Weights of a small mixture-of-experts language model, trained from scratch on English Wikipedia: 14 layers, vocabulary 8192.
Below are experts of layer 9 (counted from 0) of a mixture-of-experts language model. Rows are named router (the router's row for the expert), gate (a neuron's input weights, with its number), up (a neuron's input weights, with its number) and show model dimensions 0-127. Each number is 128 + 24 x the weight over its row's rms, rounded and kept within 0 to 255.
Before each expert's rows: a language model's description of what the expert responds to; "gets" lists some tokens that make up at least twice as much of what it gets as of all text. This comes from a sample of Wikipedia text that the model never trained on. Tokens count by the router's weight.

# expert 11
Past participles, verb suffixes and common verbs in prose, such as supplied, honored, used, became, released, maintains.
gets: "ed", "ing", "ated", " made", " used", " found"
router [127 139 100 127 157 133 158  85 103 145 147 111 123 131  99 121 119 135 145 139 138 181 138 150 176 129 144 129 151  89 115 190 127 134 121 131 109 125 182  75 130 129 117 134 126 134 138 176 149 120  71 113 154 120 120 111 145 135 124 152  86  87  83 131 120 154 153 132 149  85 135 165 113 116 126 114 131 163 101 111 126 168 139 149 112 120  95 132 116 179 148 115  91  94 119 162 136 119 153  82 127  90  96 135  99 143 118 166 108 147 123 141 140 159 122 126 110 155 141  99  93 141 158 128 108 146 135 111]
gate0 [113  80 126 104 156 124 133 131 121 144 135 140 108 148 133  85  89 128  79 142  97 181 131 160  74 114 109 103 130 143 176 143 153 122 103 144 122 123 147 191 112 134 101 100 108 149 144 105 165 156 103 146 160 134 102 139 117 149 135 170  93 124 142 144 140 106 161 124 158 149 119 120 153  91 130 123  76 119  96 128 111 149 114 109 117 134 111 138  80 105 120 157 119 133 145 160 125  98 122 174 156  94 156 144 103 108 100 124 107 143 112 134 162 126 147 115  98 149 124 138 108 153  99 111  97 139 162 113]
up0 [148 121 122 114 132 172 102 134 131 118 144 130 124 151 140 131 131 130 137 157 106 132 138  83 129  89  82 117 103 103 159 128 123 124 118 135 117 131 146 143 125 101 104  88  84 144 143 130 145 147  54 136 137  92 106 110 121 133  62 169 164 144 135 139 143 130 165  91 132 127  97 127 104 147 124  86 128 170 125 129 109 155 122 143 137 129 123 117 148 144 100 152 105 117 163  88 132 169 100 115 180 122 105  99 120 144 167 215 140 124 145 139 106 137 161 123 126 121 127 146 130 141 167 157 109 123 120 110]

# expert 7
Single capital letters starting proper nouns or acronyms after "by", "from", commas or line starts, such as AEK, ODOT, Ostrava.
gets: " S", " B", " N", " A", " M", " T"
router [121 108 144 121 131 131 126 111 126 147 142 104 121 102 127 129 123 122 134 157 155 166  94 141 119 138 191 127 134 122 125 153  97 146 110 167 177 127 152  70 118 130 122  72 148 116 129 140 161 174 159 114 161 121 138 122 112 134 118 136  95 134 152 129 170 134  90 148 101 135 132 114 112 120  81 150 112 134 122 131 120 134  73 158  95 169  89 154 116 124 157 122  83 107 112 108 133 104 131 127 147 138 158  70 146  93 131 104  94 103 164 117 137 150 114 115 123 154 130 101 136 180 134 142  87 143 153 108]
gate0 [126 116 116 122 113 164 140 140 109 126 110 124 107 101 165 127 124  64 180 140 111  71 135 137 133 158 136  90 142 113 142 155 119 117 146 130 157 121 132 116 165 147 111 111 127 162  95 142 126 139 129 105 130 134 140 113 119 134  93 156 154 164 147 118 143 111 115 153  57 151 192 151 115 120 114 154 131 146 118 138 127 141 121 159 121 133 116  92 111 120 101 155 168 134 147 134 145  84  92 108 129 123 132 171 108 123 142 101 131 115 126 109  61 133 142  92  97 120 180 175 141 124 131 102 124  98 154 132]
up0 [101 150 116 150 114 120 127 126 169 114 132 119 136 139 115 164 166 136 123 131 174 142 141 128 126 112 147 147 153 152 119 152 142 170 133 177 135  94 134 142 142 143 131 116 111 100 155  98 146 165 150  92 117 155 149 150 100 135 160 128 121 147 113  69 113 136 147 138 158 170 114 110 110  98 143  98 132  91 104 115 140  98 163 110 139 160 128  93 121 117 146  97 136 158 152 139 149 122 106  72 161 148 118 104 131 135  78 109 155 117 115 110 105 162 132 118 181 118  95 113  92 128 152  75 174 116 154 135]

# expert 10
Prepositions, articles and commas linking clauses after verbs or nouns: in the, to, from the, of the, for the.
gets: ",", " in", " and", " of", " to", " in the"
router [ 97 161 148 116 120 173  87 115 130 202 135 101 107 139 113 108 144 128 158 160 129 192 112 194 162 121 162 124 137 113 127 171  73 140 130 140 131 138 141  99 122 135 155 127 146 119 137 136 173 121 149 105 151 163 134 129  99 145 100 122 121 100 109  81 108 160 131 142 130 113 120 130 127 131 141 118 117 150  84  81  92 155 111 142 127 133 117 136 134 149 122 158 110 122 131 129 127 154 118 139 147 107 105 116 133 137 113 164  94 160 147 121 151 159 107 118 111 125 120 117 126 161 141  86 120 133 196 122]
gate0 [132 118 127 161 136 146  97 168 134 108 129 104 139 144 171 121 153 109 125  96 143 101  83 154 130 150 133 136 117 197 147  94 136 142 156 122 121 116 151 175 150 136  94 121 158 144 125 132 119 125  92 110 109 117 112 176 139 108 180 127 111 151 149 131 105 125 151 120 109 149 116 119 116  76 149 123 142 136 126 125 145 134 137  79 119 166 120  94 103 172 132  75 104  79 155 133 105 145 136  84 131 127 118 142 110 129 136 118  93 134 109 134 185 166 160 177 125 136 146 132 136 144 157 109 121 106 152 104]
up0 [108 156 135 126 171 148 114  84 114 115 163 127  91 104 147 101 123 103 142 117 109 113 116 124 131 147  62 150  99 112 113 139 151 137 100 149 102  82 143 110 139 172 121 122 104 155 157 149 137 134 125 122 118 137 133 163 147 112 120 127 148 109 103 135 133 146 132 141 159 159  97  91  97 120 118 114 129 155 135 116 108 120 138 159  94 122 153  96 123 130 121 118 130 121 143 102  91 117 145 150  85 164 129 158  95 120 143 185  63 189 105 119 168 145 132  94 151 117 128 110  96  94 165 117 121 142 157 103]

# expert 13
Single lowercase letters or short pieces opening a word mid-sentence, such as f in fed, g in gas, sp in spells.
gets: " f", " s", " t", " h", " p", " m"
router [121 134 162 158 142 171  91 132  68 105 107 144 162 142 155 131  96 116 116 164 142 146 113 180 107 121 141 132 132 122 119 138 133 125 128 163 107  82 117 151 132 115 157 115 130 100 181 161 133 176 135 106 144 124 124  87  95 121 144 138 110 133 119 119 109 125 119 159 125  94 137 126 126 177  90 167 111 148 106  86 106 139 124 145  94 161 114 158 106 134 164 127  89  74 132 157 119 134 149 128 106 156 111 147 147 149 138 116  96 122 139 113 138 138  84  90 107 155 136 120 150 175 143 111 105 103 146 144]
gate0 [122 172 180 113 132 132 124  89  82 118 153 127 105 128 120 124 144 145 108 153 101 131 107 154 123 147 106 153 115 135 143 166  94 124 166 144 109 150 171 157 163 119 100 144 128  99  98 147 115 166 114 115  81 139  89 128 116 131 134 164  99 112  81 132 136 164 129 155  90 133 126 145 115 160 108 129 131  83 110 114 140 144 145 192 145 122  92 130 151 147 141 136 128  98  91 139 141 129 122 157 141 154 109 147 149 120 146 137 162 104 114 142 132 149 130  89  66 102 146 123  95 140 125 121  89 102 129 166]
up0 [ 90 163 167 158 152 117 119 138 160 144 115 108 120 124 131 176 103 149 126 159 132 149 112 142 117 142 119 145 111 132 138 132  84 151 146 126 150 122 159 146 104 138 159  98 129 165 102 118 129  97 149 137 103 134 133 106 115 118 103 129 132 138 120 148 184 168 138 190 126 142 139 147 165 104 179 123 125 159  98 125 143 126 188  97 145 130 115 100  89  94 121  74 133 135 127 134  93 107 131 176 131 104 114 128  95 122 140 131 117 102 101 110  99 142 134 117 143 161 141 123 105 131  62 150 106 113 111  90]

# expert 5
Wiki heading markers, heading words, line breaks after headings, closing quotes and parentheses in titles, and year digits in dates, e.g. ==Early life==.
gets: "\n\n", "==", ")", "===", "\"", " =="
router [156 132 103 163 183 122 154  84 114 120 126 137  93 144 106 129 135 146 122 166 136 146 123 119 131 124 121 158 115 110 109 119  38 152 148 164 126 166 135 134  96 132 165 123 155 106 139 148 115  94 115 133 148 152 125 117 140 147 137 100 107  88 113 103 125 132 102 191 108 102 153 117 138 122 153  89 119 137 135 123 117 142 128 161  93 157 125 176  90 109 127 132 121 113 170 111 115 112 132  71 130 103 145 149 112 113 113 141 123 139 163 122 186 110 160  94 131 121 142  88 139 129 138 133 118 139 168 113]
gate0 [ 78 140 111 129 138 151 122 126 129 170 141  78 104 128 159  99 131 116 140 122 132 125 138 127 126  91 134 137 112 113 170 126 161 187 133 126 134 195 108  99 101 111  93 122 128 115 125  95 145 126 127  99 104 143  91 129  75 116 159 132 120 172 121 165  93 107 124 141 147 157 133 153 151  99  82 140 161 130 120 142 121 187 150 125 135 136  82 149 163 143 130 134 116 107 162 135 152 175 154 142 145 104 102 157 134 114 125 109 143 120 123 146 150 107 140 137 105 173 114 163  74 126 120 133 147 113 124 138]
up0 [123 110 162 159 165 118 143 139 127 169 136 105 115 121 146 124  95 141 131 105 147 155 165 116 121 130 160 142 130 123 129 154 151 112 115 129 142 138 155 113 157  57 132 131 161 150 131  99 141 156 147 158 100 160 151 178 177 121 125 181  92 129 152  96 140 170 103 116 166 138 113 131 100  98 121 153 145  92  98 103 126 154 134 174 126 134  91  94 147 118 123 124  96 132  87 124  78 140 150 139 108 116 154 109 117 129  97 119 116 157 106 118  99 106 114 184  92 123 129 155 115 136 132 123 154 126 103 120]

# expert 2
First piece of a capitalized word right after an opening quote or list start, often song or episode titles: "C-ollapsed", "Ch-ariot", Cl-othed.
gets: " c", " \"", "2", " | \"", "c", " C"
router [142 114 117  92 158 146 125 109 108 152 169 140 129  88 105 114  97  95 109 135 134 143  91 122 104  92 156 127 113 107 106 139 121 117 107 143 160 138 131 148 114 108 151 109 154 103 118 133 191 123 154  83 135 142 137 116 135  99 171 135 112 129 134 121 172 168 126 162 138 128 181 122 143 139 118  89  92 131  90  97  98 182 136 118 111 134 137 103  59 107 182 106 103 123 162 123 129 172 126 127 140 145 148 116 148 138 120 152  97 140 123 137 132 139 112 103 160 140 152 125 155 174 103 136 123 115 154 108]
gate0 [147 117 147 127 137 132 126  83 134 129 135 113  82 116 133 130 114  97 107 142 101 113 132 141 138  99 164 115 158  75 123 163 114 165 160 124 123 119 126 138 141 141 162  89 128 136 137 126 141 123 141 194 108 135 140 148 125 128  86 156 163 129 120  94 120 123 131 178 145 128 139 174 161 120 100 133  99 130 172 166 141 152 113 124  92 141 131 114 107 103 131 135 132 125 159 164 111 170 141 158 108 157 192 145 151 138 143 118 107 131 133 104 135  98 152 159 114 119 107 138 150 110 109  80 101 114  59 153]
up0 [124 116  82  71  95 153 151 151 101 129 144 112 143 112 105 101 130  88 114 158  74 139 113  98 177  91 109 144 116 103 135 137 132 101  71 145 151  88 128 113 141 126 128 118 139 150 137  99 128 129 135 119 123  86 147 109 180 121 139 118 131 145 131 171 156 129 131 132 116  97  82 130 140 167  96 122 137 149 158 113 164 139 131 109  94 130 125 145 165 163 105 146 150 139 149 110 158  97  97 148  98 140  94 121 159 118 135 117 101  92 137 161 170 135 118 140 114 118 157 134 147 146 135 124  84  96 154 137]